{
  "num_hidden_layers": 15,
  "hidden_size": 384,
  "n_experts": 128,
  "experts_per_token": 8,
  "d_expert": 96,
  "d_shared_expert": 0,
  "hidden_act": "swiglu",
  "moe_layers": [0, 2, 4, 6, 8, 10, 12, 14],
  "router_score": "softmax",
  "normalize_top_k": true,
  "routed_scale": 2.5,
  "balance_loss": 0.00059,
  "balance_bias": true,
  "router_z_loss": 0.001,
  "router_noise": 0.3,
  "init_std_router": 0.026,
  "lr_router": 0.00121,
  "num_attention_heads": 12,
  "num_key_value_heads": 12,
  "head_dim": 32,
  "vocab_size": 6835,
  "norm": "layernorm",
  "norm_place": "pre",
  "norm_eps": 1e-05,
  "positions": "rope",
  "rope_theta": 76100.0,
  "rope_fraction": 1.0,
  "qk_norm": false,
  "attn_scale": 0.177,
  "tie_word_embeddings": false,
  "parallel_block": false,
  "init": "normal",
  "init_std_qkv": 0.0218,
  "init_std_o": 0.00398,
  "init_std_up": 0.0218,
  "init_std_down": 0.00244,
  "optimizer": "muon_variant",
  "learning_rate": 0.011,
  "lr_mult_o": 3.0,
  "beta1": 0.95,
  "lr_head": 0.0246,
  "warmup_steps": 200,
  "schedule": "wsd",
  "decay_fraction": 0.824,
  "decay_shape": "exp",
  "final_lr_fraction": 0.05,
  "batch_tokens": 131072,
  "max_seq_len": 512,
  "doc_mask": true,
  "train_tokens": 2318000000,
  "max_steps": 17685,
  "dataset": "wikipedia_en"
}
Below are experts of layer 12 (counted from 0) of a mixture-of-experts language model. Rows are named router (the router's row for the expert), down (a neuron's output weights, with its number) and show model dimensions 128-191. Each number is 128 + 24 x the weight over its row's rms, rounded and kept within 0 to 255. Numbers have three digits each.
After each expert's rows: a language model's description of what the expert responds to. This comes from a sample of Wikipedia text that the model never trained on.

# expert 2
router:125092099142136137164144109147122132172133136154103086114091100157110111151112142169087101135115131138091160154141170157123131131139086166147087138117145103132152120069117124109149086124125141
down0:188113173146124113118126111122168114139110133107188170117104135136115136155074137118119155089098182145119123130149113109107143111123153114092094149155124149159130121142136098147132171140134155
down1:148143147128094110087101124101099114107105126096105093081162149158113172094114143117136149119159114133125111166156090130081140139150138146132161143107146096134137091146148097130124085112114111
down2:127101170112109159097106162101167136075116161134140157090133103112157158153125108112062159165141128127131127070092154165142156129155132108107110119158177120128096126094087136138164137140155136
down3:109112131104105125104160151133101125137122122118154135152142087143076122181149122145134131094163136101101125093117099168134088159151140104101134179119118121139150133138139118153119128139138153
Words in political and electoral articles and infobox fields, such as election, district, Senate, Party, Assembly, and table pipes.

# expert 56
router:139137109173155105106104124188117101142088112149100145115125154152120115154129122130123098141113124117125135139114174102154106119152117148128093174103145113111156120128171123153142095123121133
down0:126147129138136113085134101160121144121110114128151114118126113138120133126151112075125130141125144175111110085120182145134136145151152106116131173150127137119200147079135143155116113100151093
down1:138106140140177174138132121110117149132109128165126118096125128106131163121124109140123129096145129138105136127108142136128145101131158109104110124146119136151111145141126140112125071154073145
down2:141085128113131164103101134126143137156124150115132168129136094135163155127106129114088121143144143098106111139105112151141135134099134128098111114165173083129127124142110130145108126164148155
down3:114147124114125093165112149117112147130147140177105109133141149132143120097114105103088075168091138157115128159108189128101119154128113087087147168149141120166149130109125144141131126128118123
Periods after name initials and abbreviations, often in tables of people, as in A. J. Foyt, J. Paul, P. Susheela.

# expert 44
router:132126126128139109108115104135160122138113138127134113105122135127081111148125125168088100112123143117058143139123157134094127105133130150150111136144161098103141118082153127163138147151087156
down0:098128143207153121103131129135082124148103096154140116087140140177133087095106122127151129115095131131160117141179125181165179170132106121134143102112099137110123123118147129156146128150116104
down1:135156153124158112130130186145113138145092151103078109135177134112119146088125157138132078134129121149123099129132141096158135140129131136175096069095114119163133150140140109131133148170106118
down2:158101104106138132147149148118125136116131118098132162162160113106114101099132133133150134118114132136188115147139118108127101108110129130137095116118119148134150124115131143137153112130167093
down3:152158109120097143102110183123174153130165120096132167102112095161094119134097127134137114136098137106140145123175179130121098105143159154110096131154128105123105145121136117120161141081107164
Word-initial fragments h, H, res, rec, con, prov starting a split word: h|anded, h|ire, prov|oked, cond|ition.

# expert 49
router:152123107166105146124128131137141080174144163188119106109131171133137088175085108175102106136126138116115165148118108161104140120168065116163102167131152119109133077078147095118156101144113160
down0:122184110107072119102095138146152118074171122121148152095159111169163178091153181161113110128117115141163151155119123124112113128106150148116110168097104137142083135103160140135145121132160152
down1:170088067092126111112096175168111126111126148084133122113130141123131128129135169155102120171161141146155149158075140107142138154141180137143166116116092133113097104124160113163140106082140130
down2:103143130101128125120159121128095120126129158153122155127182151099117140126110077117133149135160157140114086148099094124155143176117117080114139102096110180154096129125152158141100145115116136
down3:138116121156158118119164144150152128124139127133185094087115123120162125116149127127146134114149129084130174141114116158119113123094109122124118106132169137158133093159131139092146079128118157
Tokens in US sports articles and stat tables: table pipes, @, team-name pieces like Canucks and Tigers, and yards, scored, NFL, draft.

# expert 28
router:110089099110111160140109144119150139150093147136134113100109144157141146110098115137112087107103118107097170153118126150057109113135118162151114156135111095128131106079156141129154131140143130
down0:146143093101145163125148086110128125119123137108124136130139114094117122130114114107136123139101072167114133136133106146114112157090168117062155130137092130113098116130116089166164116136112125
down1:082125127131197134123091107123129104106126182148148187141141140107145100121165191119133118105099120135126126120142143094123141164113146159113108108127132163134139086130093101116172135122126084
down2:063136088153125165158169133129091127109113188123163121144109120099122120102099087128085087181123110146119132135150121158096113168123129131118157120175120136099095125104125147104146115127172106
down3:105163186078118118084093108134105111142112153074129142111156152149132157122104117120106124159114173172136098119106122140137101115142122161081168156118131190124106121108116097133107155118136126
Number tokens inside tables of votes, stats and dates (5,139; 49.60; November 11), plus the word start Sc/sc (Scalia, scam).

# expert 53
router:109127102145138168102117095133126095165084135123133120120125185126119115124136102132112118137126139108108160185064132155104181140133139164142114159125144104095135124124147121147180115155087138
down0:115125132128143126126028143119134091148146132160113107090117108164090111100158104112136157098095098179152104178114126135157156150142134130125121115122138160135131089129099147158129114103144116
down1:089150163106126087122153156160109111125073093190118146112166104117116089147090102160154118126111110162128141140117139138141116103130120139095133087100140119131122140135130098124152126069094142
down2:156137127115143148111072140145080112118115142149119140138119111180135113146156158150130155060119137132124167134124122150136105131131093143140096171099095159170131121161116151150106083125130136
down3:183123142121126102077136095161167098150088106115166178122169055122090150166152132162105109145141136184043117132120125164118103138089109106113081087104108094142140152113132109126117144101135128
Digits and spelled-out numbers in dates, years, measures and counts, such as 20 years, 20th century, 1980, three, five.

# expert 18
router:065131106130140156133136134121128116125112152132095146139134148127136135149113101126113138106113126086090133131093160183140146138130104113139153130119166135086151128146143118161138124144135145
down0:112124117130096175097110146157151107133111073113125114115154121123153100098143120158152146108123117099104149100132159146130126144161116144115190177115164135141112147122166097100121121094159112
down1:120139161170083137156147147133127127122126154151120139114158107121152095108133173098109130098143115160126108100139161103150157138157106125151115095135095142092102101185146156138063113169128097
down2:134147146150097149157163136141149091131157104180142148109124127117150138143146118165139156111168101115112120099126089131101138139111111107134149144121144106127140174152136177178118129107157160
down3:131141118081148158135121122138117073143136119155120135130084153139174118088149123115113133099152176150144143114138096175154170108097144119155149090124103158130170107115094103179096131136121133
Initial capital L starting names or titles (Lipa, Lines, LGBT), plus verb and adjective stems like act, contract, exper, success, exist.

# expert 34
router:106099091159126171140110114125119123138106135142102120123125143143112139118144118119105131140091143124107135142130154168134164112129103135175116162126139111103144097133151105174162123163116135
down0:115130135139110137120142130102093119143191121163101118143104153112155127123128126120108121122148091074104115120080112111150127123097123127140095138123157099118149114110157103126122127104097141
down1:087156120138163150138157090121135151123088109144132090114141130111129117060132104103110094143131133139135135159152105127116100130130093129104110107143112122137104137141123160114119129111153140
down2:115112098136082085127098097111116099117123086138145133171137100104099114133132159131097088116100113085139130132110123118133109168124142169110148188146184080123123098116159126138169155147122133
down3:139106137114152126134075124146135090158118096099128121131119118084117116142113152161116127087122133114165094104133117166142166169132173156086145121148113141185149105101129149156103107124150133
The/this/those at sentence starts and nouns following them in film, album and TV articles, e.g. title, role, captain, filmography table pipes.

# expert 63
router:083114100125151111103097128155119115127083149117092120111116166151141113144108114135130119113122121127119139182103145137130164137132104152165095204122144097123184096103166122143171121138112151
down0:184139162119163144104117112164171143125101179115121132117113091105121118119143114126143102100141137129109096098082102098144144145099162143130126138158150128155089129079134099131083111116133160
down1:131153085151125135139158158141121110148117137135094131109118127131116098143138091108111172145149102137150199166137158109173143131117094119122114113103121107100113155102127114106131135111130138
down2:162138120074135088105134138119135136116146145126151138139098150104113098138172139124135128105109158149113143105144162085117103133124128153116177132168114118127167144115097137123125149131121146
down3:151144148172143105133126107105172108111099143179094136074157150129158090112132144069114126123133137125141119130170117191149131149070098094101125110139148080133115133136154167111117152127111125
Numbers inside model names, codes and identifiers, such as SA 330 Puma, 160A engine, CAS 653-03-2, train 13137, round hundreds.

# expert 52
router:132105088126168128105128119167177161148118125144124114107105157149140123145122110142115091135109123110116147157140112128112145101156112135140142146108147115092169110131130117147151105138111146
down0:185132108140138114166130136102119108152137125132162114116119147134108091143103123118161149114134160123112121099123159135166152183156131152160122112094125135129181159111190114113148152152104160
down1:177138154122151133117083128061109081112094183102102086134135132128129110120132112106149133130149141141160119085149164136125084181123165118124129123122118132129092138115151095098100106151162121
down2:174129114099117173166136196137153099100130075115133113117145101144133069087136182123169138140120107142119137124127132137179156178153123150117170132114112149133112154100126138138128136091102145
down3:139157133117107100140114128145135128133137121125107106131118155133129090128125118105115114138116108117176123148153143164123093182147097111105120120111146154120117142131149088141148109127122148
Opening stems like att-, dist-, sist-, You, Love, often inside quoted song or work titles or after S, e.g. attitude, Disturbia, Sisters.

# expert 55
router:139122100102148156117118133184128115150139120126098093116081153143128139161094116148107126154139136082107135126142169120126148094117127151128134144110152112090141144101151135136131129155110130
down0:141115144112159155115107128111125132155124171162086141075117104068132137118120133118156112132132114171146175115173081135135101111148146140153118122158180133127095074121115140128115119128152132
down1:130157093170088131146139165137162104121106102136171113137151134128127083166133100106130127124105097120117152128119111138107143133144111160116105092142158107118079179165150140123131124092128129
down2:159122158161095145142125086125114114111145107115143117105137139115088085091141124106160141149159159119145173084142175119098132167148114183120129149116131128144124176159149127147093099137109139
down3:182129119132121142121154120106150092144128143151144136144104167117106103111140131115093110141125163115160135127157062128154089158128116146132110101115131138121144142106105130108179120139100136
Unit words after numbers, often inside conversion parentheses, like km, mi, ft, kg, minutes, episodes, plus final year digits such as 199-8.

# expert 33
router:112096125127131138129118129120152085131098105130108102132119119131131132119119137165112104099117161132104150152115144125135137100127120193123136169130152088136178128074126141183142140175116155
down0:144195132121146157143140127090113119101128076145177089149175162127109171126154118095133105137140138107105106117102060154178163131145161130152116120116129081157129132134140129122130121109112165
down1:104130094140118125172170154146131094126148128127116124124119099068116152143084151166090121086125145161145139126168124103186127081117136135113124109124141097137098125170120139124098096120079160
down2:109140138130113131156110119168087126139120146162189146155127104148093106105103120131108117150149100165138164122130139118106128104175135160134120090145110155106088158108126129093131079123134149
down3:139130127159171168122161128125149100120117154120112075126109148137132119158161147110134098137134095132112121144072097148088116117142071097110107107111152086117061150146137104130158136118075101
Blank cells, percent signs, closing parentheses and row-ending pipes in tables of votes, awards, track lists, as in Nominated, Length.

# expert 37
router:090116096117151150054123111118140127173154145123134137123136130179107118149106114138107104117086123084124142140115138119113129102123093123126109155130142104084143123092175130164152127182139140
down0:123094133094117111128144145116160132149138139162073121144161118170085131141166149159133109093139132130102128103161140132140137201168095117145102192082157157133113077154132141132122102123091101
down1:098161155140126113074140122121156168117126104152132135142106094127138149126111168178120137149141165104132093126132150081140128134172147131158147136095130145144165116085132129105178132125106135
down2:127106092133106153115117107102104126103088106064116158167145111115103112151146150121174130118120122147123159094127090131119124154108111074135097111150115103099125087134130188131111147083142147
down3:125102095135160134129132149148093067182153097107132153109163136154054158105131080130159125124117121144126148113115171160080134105067118091066124125112138091115101135155147108117135136126131100
Verb stem pieces after to, was, not, and, like con-stituted, prom-ote, represent, recogn, and words such as based, can, not.

# expert 10
router:123124111167143135115126123166109108139119108188073102097123140167126099179093118163105093118140171109115137153136152133122126107139109164143102195125140126114129115104175131120165109141134133
down0:104117180118151130092134134144130113122158136118116101095096145090095109121176097156157107129142141151150094119147147136139149119109111158135142086155123181156152108127105088108138130105145107
down1:103091143136118128118152186116135154102091099130151114152130115161110088134115074157110129095115127165127154111151156127144107105138148132140163116166169119161103152167161135173105100133123135
down2:143175152135136135130123097116140165139116102126126147108196080130120086136098121148144109163114087139140130130105139173148127118149091119121176102116139101153087128095126176122126142125153117
down3:134112133084144128148123111119114101114146172139103163124144130150087101129123126118139140139138153112133146142132124129123126144097127151095093196169074125130144128150117151099167098130064134
Articles and key words in sports match reports, such as the after won, or match, season, victory, championship, knockout.

# expert 43
router:118099112160165131110125115134128149155098151187146097110122133122091114136124112141093107135110153099147143147105144164128158110156092145141125177118164114113147104096138095127143129131105124
down0:136132109117137101153139126105124121153100153171151082150213180166118117084130122119153118153149143126081071153091091089121091105123127108135127135120161142097140094162126143156121152113123103
down1:071116122104104188144139121121119108151151119120136135113110135112133145105129163171080134134114094160133122124123110151103144141151135151127155142167129171057150052136091130087130127135135130
down2:122156077089114122104122124083121154126166138110142152126146153146153141143107146148102159144146129138128134133142159138148146114148160090131120130142134103163110131133129162116103128157104131
down3:095125130152119146125139128128136115110143115129094136145087105116138138118117117132162195083147140145145146095107133103114155171113128152139140134153101150131113100127107141174119141094093131
Determiners and role or kinship words in biographies, such as the, his, elected, Republican, grand-mother, half-brother, politician, chief.

# expert 17
router:136136128139127121112106078145118139149093116147105108108115153192102099105101100151127123140118157136068155142144169145113087124142121112115129156126114064126139122093144091116145136134113148
down0:153116144138094122104104120124107140123177136113134131153152159122122105104132135148115135113115163116146100141128126129114142160099117128161067105128109168152142122098108132154102100111135118
down1:140114154129175164105135105104142097088128144127136144147134151068128135108069134102090126164135161126143107091161120102082111103110106142134144132108165158110119108168147116161135136103146159
down2:138124119094145113119121132119154164131138093092111158117129113122156148124145085120176156122103132087145115131105098113103150090127105146134128105114141112113120123158091115143142111125144173
down3:103149141175104082114094149113119145128165103100121121123115102090205100134157083138120136111129159134132094157103128088126156118145123169142092161112141113111124154119130113073134135101117124
Decimal points and thousands commas inside numbers in stats tables, such as 182.604 mph, 6,000 votes, 26.69%, plus dollar signs.

# expert 8
router:137118105182141110149129119146155112142114152149138087104115114145115128119147097171105119140077131096137137142115131128121129093138097144162105105126149118101159136091155096123131135125103122
down0:143122121155080109173105124130143131130104133092142117173138111126122142131108157103077187170107151138158104164132120156131115101125121166103147130079077084095130123120086132078161144151128117
down1:110135160154177121120140101152165127152122103126113141164176112149105144099115136134137147126138120098155129129118089125124137137097106141090158135132129115121166141113127144144116126112131138
down2:143163126153113149118109130148132126157116093142040094172160161137146153095114176118136124153127148131136144125086117111113163143124113092117111123115174122119152116124102152127142118116116150
down3:143175106152123110153109124151128108128151173117141127108169119111094120127157131126157154129143131139142163099126137083130119129151122117145118097120125143114113169134164137113076137115111130
Single word-initial letters or short pieces, mostly P, G, T, g, t, M, starting a word after the or a: g|odparents, T|agore, t|urbulence.

# expert 35
router:091113113163174172112125124135150084136094153170106112133109152113123118167095096146112107149113179088121124160120121130100127101156111110141120192145142128126153084078130111146148103146131136
down0:126129106211132095115179099137142125095137133094129144154104118101178107092151135128129159128115158147133110157137145140082165089105127118101127157117123150124136130117152143105145119126145103
down1:151130163101123140148124072093128140123120187120153071126120113127138165106154135118145144115189141156102135103089174149099101128177097132157094097138133138134134153140154160119104168124124134
down2:113132116116101161113137118110130145138159112095148106140099090121138178102127147132143120134092096084148120099120104130135166149154122136143102122130096099174145138120149149163169108155137175
down3:188145160141129147179103097159110116124164118130146159147126092129164114123134140157089130144082160150068100103122122124127138136110174137150167089138109169162153134135101102139145136160138139
Words in biographies about degrees, schools, leagues and seasons, such as "with a bachelor's degree", League, football, NFL draft, win-loss records.

# expert 59
router:103107119129130145128129104162115089158087126127143083136106142157117114129111096139093085140112135095118159160098195157127123118158086160124141151111124103132142152089115109148145150114096131
down0:087080072115120131153150150119139135112148117128119117167161125106154150148127164131113125111121100101133161099137112102134121088118100131140111096185123146135139142124104139121117098117175124
down1:085115165124155114158149147089133123138139120134106146115157148102105131176165112084137104164149090127158114140102142153124129105077176146122136131121125103127109120139137124134134113124149148
down2:162152112087160101085127127151069121131105187115087144123138130115119133056096148120102127114107176113120137142115148143162099117139103163096156157133122186115141148071148133125143149185112121
down3:095108137149160161096134138106138146147119138171158142126099126147093135091134136132159125163116119096121128110131129129113112115147117128129096113137115123161144146112089133109134126125113133
Capital N starting words or coordinates, plus negations like not, never, could, without, and percent or parenthesis marks in election and climate tables.

# expert 57
router:128097099152153177119092117163137114127120139148125132127106145149076102164093132149096106119094141096120114171097105139121130111136122155159089157112152116153152128137136087114161090132144151
down0:151127126108149126123121172092096169107151139156092154103111186154137119140128117104120148123136155129134112132099154082168108133153147173131159120138127172079094165118183141113117138135141135
down1:176120089170163126132102149134166112148108150133144161163119127105109090109122131135080160146128114117174121122096137147154158121119115085115158149149138149110134135164144112119108139113110116
down2:132147127158140137138136095130127101180147149135086142089166167124145135101145165146112124150149119094144140141099188121100079133125116150109116134142076165106121151137113115132157123138136103
down3:085103157151166115131137141110158165112155108069134079143137131122139078160124135119128120123113109139117147144147104126124102120127119118152150144109138090146142099138140112109104126198144137
Tokens in species and biology articles: section markers before Distribution or Taxonomy, species, genus, Animalia, -idae, plus connectives there.

# expert 3
router:135112157114081133141121118138147132124115121152119082100092190190130127164125119125100095091096118071088146161143104139127127116121128121138099128149147076129142142098174084147142138153094162
down0:125122103137104102089102132139146163090136149163155151132080123127158093126159125077138114159152101137171154092133155142124116087097105095149145067117138144123107154108155088141134137194096127
down1:169173100095153123115070128130140122142129157115144169145142151141132142106098089110138143148166109103125141123088142111118059140137174145127124150145136141172132194081090141107119127127114160
down2:099106132083095098156130118159115135138103117139158132112121140163085132145103097146137149111136111113092166164114101142090131124118147069178131158133147124134149154117119100111156106129139122
down3:104122109145157068105102131160147145105123178103143138145144105148108136112147167139112150142154178104119112124131103114107200154106118131120135159140147116132127067125081127103133094116127111
Second pieces of words after a short opening piece, as in as-c-ending, o-c-ulus, dec-reased, or capital starts like E in ERA, IQ.

# expert 7
router:105129103137175134094158112120134106153140113160088102091124118149096090113101123133125111129095162118069147160132178131120157144122107092165139146120139116100141141090159113183126111178105160
down0:145109138131160152158140186166100099157105136117102104120132136118123139140125096135125107126132130141134134131151149110122150142071079125124156098103135108091166106133108153129083119108125123
down1:123115125109117118119150144120137101147156102144093104120161113097141118130109118155160120119138104101111128163095147106145123105127162125106150127075119150111172147134126125117135133093111122
down2:129113135122120134122131138124129088114126147125097113090136124138136121162097097148142108101118148110141141133127144130088111126094162115093097169165115208099131100118123144144140116115135145
down3:114128151155120111121146072169115143109134129168103139108115122115106128140144144156138136116116123135104133133098121167133172086110103137133110138136123132143113074113149157125132152128133109
Word-start or mid-word stem pieces before suffixes like -ation, -ate, -ary, such as pl, Oper, investig, Arch-di-ocese, cor-por-ation.

# expert 46
router:108109117121135184119142122151144089151098127138125125069099139165115092164125138097131110119098138113095153140075148124129156129131102132113165154095150141103152102146158140172119121189126127
down0:127154118133155125105129108117163152094161142157139127129149089131142126147152173147139157124149178138153154128159153105102150143117130172137099097071135141149113145151163109143096077141142113
down1:110111146123147092150138091140112146132156145127145160104141141154103136115125108096134105118120102138114145150126129118142113132102130123144087127119108110119150149119131158148130115124142161
down2:104087067128115126105141118090142089137066109122113111098131130175139132141118138184134118132154135111125115144130134122126122103090117162129160123118135098137133119122115145118133135124104152
down3:139133116149072140135142153113088126122153076125110126112147090117112130136112138136141137149113157150146140131130138126161141093150137093148154147121066162163165093125158136129161106086124127
Middle or final pieces of proper names of people, companies and games, e.g. Nintendo, Lego, Mirren, Gameloft, Johansson.

# expert 29
router:124051109161135170132097141144116110141126152158102136092104162131138107140071118154125132140102126122135171108134151146108152104140112141153093126137129120125181117113134112130142110134126132
down0:181101152107132151125132151156106134120055114139131145074110148124111154154144142104136108117142145133128110101110101101061123117121126144125124095108129127130093151118083102144088093143129105
down1:139116161138147111143125143151078183115132133120139106155111124109100105123136138125122105160175127134147134160125147154198136134093153114121142135122131099110152156127138136189130154096107116
down2:147121113137135152122076121106148097140165131118104181184110097099102119182133145136124173132142103154107159127087114108164164161123109083109163116131079098125183112133070092167137071107161151
down3:173142136110175137126089142108069097089114120110114137124147159165144117093136150109105159139099147166086152148103115138164122124083104125142123142086108154094131133101160107138126169124159131
Initial letters and pieces of Central/Eastern European names in sports results and lists, including accented Ž, Š, č, such as Žalgiris, Zagreb, Skopje.

# expert 45
router:099134116144156123104084116147166087135117147138114104126142123120090114114113060142104124069106149148080133137108145134114151127178112128112105152080139127112139077105136075109169111151132135
down0:116114145163138113214090140136130101109102143164127120104165140143130138180145141149120114126129120100148128153116160162115114132134186166132103179111130137158132080129093096105109125123136146
down1:113080103138126101119117133152123148143098099167104097116153145072126152153128127160110091134143145113117103140135123088117116176164113145124144135119167137105144181163117101107129167146103106
down2:152120117079132156126106067151139134152113142123108110133127125122143110114131105127113102097125123137118132129115121151169134118145144159124122100116115138143102116147130075174134127087135121
down3:116135110054151098088096136123110140140100137126100090133163158129111091142156105097119118142083119108106116132189176150109119147139122126130152125153103113139125138126118143111094104116139130
Commas, and, or, hyphens and list dashes joining items, including genus names in species lists like Apostolepis, Enyalius, Flydubai.

# expert 0
router:141091132151142168114114139160143115189084155159107130095106172135122115140107137178117097078133134124142153138092148129115191109118095124167093140129152108129145116132157128145161104133124179
down0:111115112117131149120140129161088144126110089108120135121099099139150158145131143114111095178143118087169166133138144108132145159102161120128155137180116154147111102103116150111093117109131182
down1:106111148166111115125117108152171141101116122123178139131118133124132140109151155128163149103092134155138098098141147115104179159124135162143100159181140126100111131102118116100109101112160130
down2:139136173157114107122149164123090106139118108102139089163115126114133116185134109104102173107145136137171146075126111117125120123116087108133164148138140123104124113099130161136140109096131097
down3:160135129134112162091159157097134128116109153101129155171127111043087176097159115142156138136128144130138150091163136177120137123137151098131108135119128163139128102151095144136088140136132119
Opening pieces of British and American place and football-club names, such as Che-l-tenham, Cal-, Balt-, Manchester, often in sports tables.

# expert 27
router:124107157129144152137111120148161144127129119155150099107116132116134139128099129144116115096116117131123153115142146140145124103139088135131111179144131127116167104065133123154143120117144149
down0:147132118124103113107140132117105170138178119108139138157132149214128141142084134109138119151115107119112149109137127116128112152106090102134119150148166116131121083114137107160126097129124114
down1:138149145119082106134165098160101144131173111080121128132131115141130169170120169178082124152093130136111138092136125125149119177092127148147137144135124144151116134144133134133107155141110156
down2:111129114119159099074131112115107120103076117136160137091125152127093123101150142143110219133149136091148101126131180168088150139113118152166120152092156137111129137072139165126140166099131128
down3:115129162132102124123087147148159116116136153151153091127145096113147113065104160143174108122135096119134094122140167097186140109089113129148044151105133120162147129144153147153140116121099120
Digits and short codes inside sports and election tables, such as GK, DF, Labor, Labor hold, 0, 1st.

# expert 4
router:126126105132132175122117077118142120147097114140137105099102187123139124118111099174107136095104157122118141140131171138101127086123099129151091109106141115079142151115143147149159127127125168
down0:141111131143132088178099115119107164151112140167054126169148161139105145119094145142138133107132120141131156112150095167087150110118148139135124166114153126142121113116078119158104129095143104
down1:107109093164130103095145148131096092135120114118129172119107133114104162138103148133150116127111116128121148123162116147092171139101159139157092092138124124100122134123107145134138128138118125
down2:098157114117120140113135112145134100120143113129106117131142183161130161146104145174145132124143161102115135126124119112151129139108196095099104118123087153091156145166097115107110112077127146
down3:156117086119148103120108155123128155133098101141166108134124130114144137147147106095130146126144184099159125131109106111113150086109162106116112114105118151117129093149106166180120163127151134
Periods, quotes and parentheses closing a paragraph, section-heading closers like ==, and table pipes in election and sports tables.

# expert 22
router:103081103139139102083083140165133105150104120134088132114119166148086128143106097155134122110108157096121157132100141144110143120156115161173089128103158121114166117114115139144156091149089109
down0:112113105102114182154139143125094111095120141073156118135155121179119129167109163121120143083088125161085106149189182135133096094166106136124094145126195130116160116084136138082139129149142144
down1:129120151129136153117126153126105143105122140140119136119127136148131092122118098117137129115151111131104110159162104160130105151151144134124139112142103118127113088155141111120111152074155170
down2:139114108149125124110165116137134119139158096147120138129143088119109155110120150137091133116110161113149101141083101123096106151122114197127165106132154105101094162119117139120114173121108159
down3:082080098168134157154121116136093150130091147131117150107176139152132120141163114134110140129152147140107126137141135149127146095127141171129105074116127093132104119168107143091148100123161108
Opening brackets after a name in lists and tables (Argentina (CAPIF), Mississippi State (GA)), plus hyphens, dashes and prefixes un-, dis-.

# expert 15
router:098141111157129150103128074140172111166147115135121129105121175131130107118112149158131105091103122118134143136119171167150152147151123148160127120153171124084134118125186120139144099145111151
down0:112085152156171120114169137139096128138144110175079111120135157123148129107107160136151096143108116142108105102156126116143174119121109141142104127135138095127078127091146143135123113140148095
down1:155148153167122151159130112133144101121140111127143163091117092139141153142152129123149107122130119127132095098135125123087118096183138106116123187086174127090105125178112118109112160131151112
down2:125155126140137163133073132106131128155111088153152133138120144145116136119124127156144103167085112087091135109170099123109109095133138118133149074099114133146106105105118120142071131128128096
down3:134120119163147108093176149145105145120142162110105166147093153123157156114151118108110130105121123113117144152151083103103089162127186162110171113094143120116125107147094120147129118118150104
Opening pieces of common words and function words like wh-ich, wh-y, th-ird, there, is, would, part, in running prose.

# expert 5
router:107118085129132128113097141148142123149089143146114106101118140133104119144145141160107154099098146141134182116115153113098157095142122122148123114124148104112138123112117117139151097151144145
down0:102146099143113155120128170123127133129140127090153133142140112105108151130132116110127173164135113153112140118137150118140123072131143095117106147139170133108138123135107106177104109142131114
down1:100148094120143143150113131124103117140108161163114123147088114168140166154152118090105132128154118091099125138107157087099138128129088126135131113165158120156107062144130209113144124129155104
down2:158098150098111145107139143172128166116200070135095152151174085148154112112150112115117133083128153102089115116138127108128117111134147108114124148147080142101152108154124148142090143162108140
down3:137155145127164116143142166124165164112108082142111156123120119124144093183138136128155137157130135111146136112113105122166101168139098109132142144153134122130114128144116115157105115123120138
Word pieces inside names of countries, regions and cities in lists and prose, such as Tun-is-ia, Nicar-ag-ua, Ant-ar-ctica, Kaz-akhstan.

# expert 14
router:083118110146176156100095099153149115144106159149112112102117146157095116149129109145107119074093162115110157131094169152083144118139117153145132194106128108135168127123161093149133109143109149
down0:138104121075107133110165178166101161114151153121116167159141120121136186130146121127117123106137166107147137101108110152095101146123137106104121171153169159132147125136088107142116115130112132
down1:149080125163137132098124114145126086110116132184122117126160131143101108134100111093152134121147134097162172072105088162143107106096102095112118167171145116149131147120159103117119116148078139
down2:149139142146133140145147138165153171125148138143085106115133152124152061111159125150088129100123143142132163116165124116087099157126153104131110134179109138071118095115144133104120054168090144
down3:107146121117096141122130121152157110131141126112156121139135122114114121177162111099176106120134125097133067119123122158144105138112104092130131135127123148140152154147142165179151141134140100
Function words and quantifiers in expository prose, such as such (as), more (than), known (as), most, many, various, and, of.

# expert 20
router:145120110161151132158116146126107103161085127122116119110077143146131109152135116144084117114109125085092163140127102172098132134159124158141132109121120108125142119127170103132127099184108130
down0:148129120163115134155168113101116127172145110114143129132099148093169161133111163159147130119118130095096159093123143119120134129119083132129122096159104187145147150146129093112106145130120184
down1:113048135125144135144095122106108139164137092126145105140139163161087108115064134099163129114103078171126146124143117122097163139154171145097139151139126134129120123113133144120151129164117135
down2:123127147137089173068100144103110137142158140136153157108073107178152142129105136138158087111137111096116076105084087102067155124072137148165142154143118143109142147161121145142135132142098140
down3:181105162143131106136130118150148163161131148101073136158133144117137139154098124141115149170099156128122118146105179146148135105118162144147132151134150154121132133158133087102130115090124185
Single initial letters B, b, K, C, D starting names or words, often artists and players in lists: B|eyoncé, K|asey, b|ullies.

# expert 31
router:146127103103177131153114077101164129141119128107122110111108163122138112138072067151118137088143156108130148157112139111113125069099101149143113153095146110107110140124134091161164102136147152
down0:121138095115160074113120117114095126100135113113155142112125085097156134119126125129110100125167092155125078120144119134127144145107132169144169081143125136132112123165140114118129109129109144
down1:146104153170119137130125173077162097122137095179133127110160109133155094121116115110149145178164135115151117105131147099121132121134121115083147112155128056083186161100096121118155128143156141
down2:151116110123126114151137145125148138135150090148080121148139114083121122114145115073125137151098092113109115158127104115105131093117076094103086097134110164128125172140092126145156204123152141
down3:136110166140092108094119142167104132107113130147140107121150118097128153107120113097129143152103076122139155151119148124112113127190126109141108139105173082122157131121158137113122098099142155
Digits, degree marks, unit symbols and opening parentheses in infobox measurements and coordinates, as in 171 ft (52 m), 18.6 km², °N.

# expert 24
router:127128128132145123105134118159157107146125136185107118129108170142087112161109117168105105083130146086121138132096176146116147106137080151132122156126160099094144113136170103157131093141091123
down0:164127125125158131107120156147098148106145182136158128110172125142147108113129098175165124105122151139138165113111124143094162112127125124151170133133127155115129150097121179103146103127127167
down1:158129167129150104122095145129077131147095096116102124092114124109169070123168121136147141112104093170150187140134126140136149111121110106102119107155129096126121129112102102108138135142136131
down2:176166159124149123128103131161160130109148189092115109123102101122167119101090118108142143109093131143136116146151141167152118151141173148151164164132108145125074117148132138145104158152159155
down3:131099105142124123102106118126171129067131145117092137099150140168137140129147126127162116128103115145083124129093163131134093169129184119149119128109151135166148114085118116125158091141129125
Everyday concrete and economic nouns or stems after articles, often compounded or suffixed: head office, windows, land, water, business, market, engine.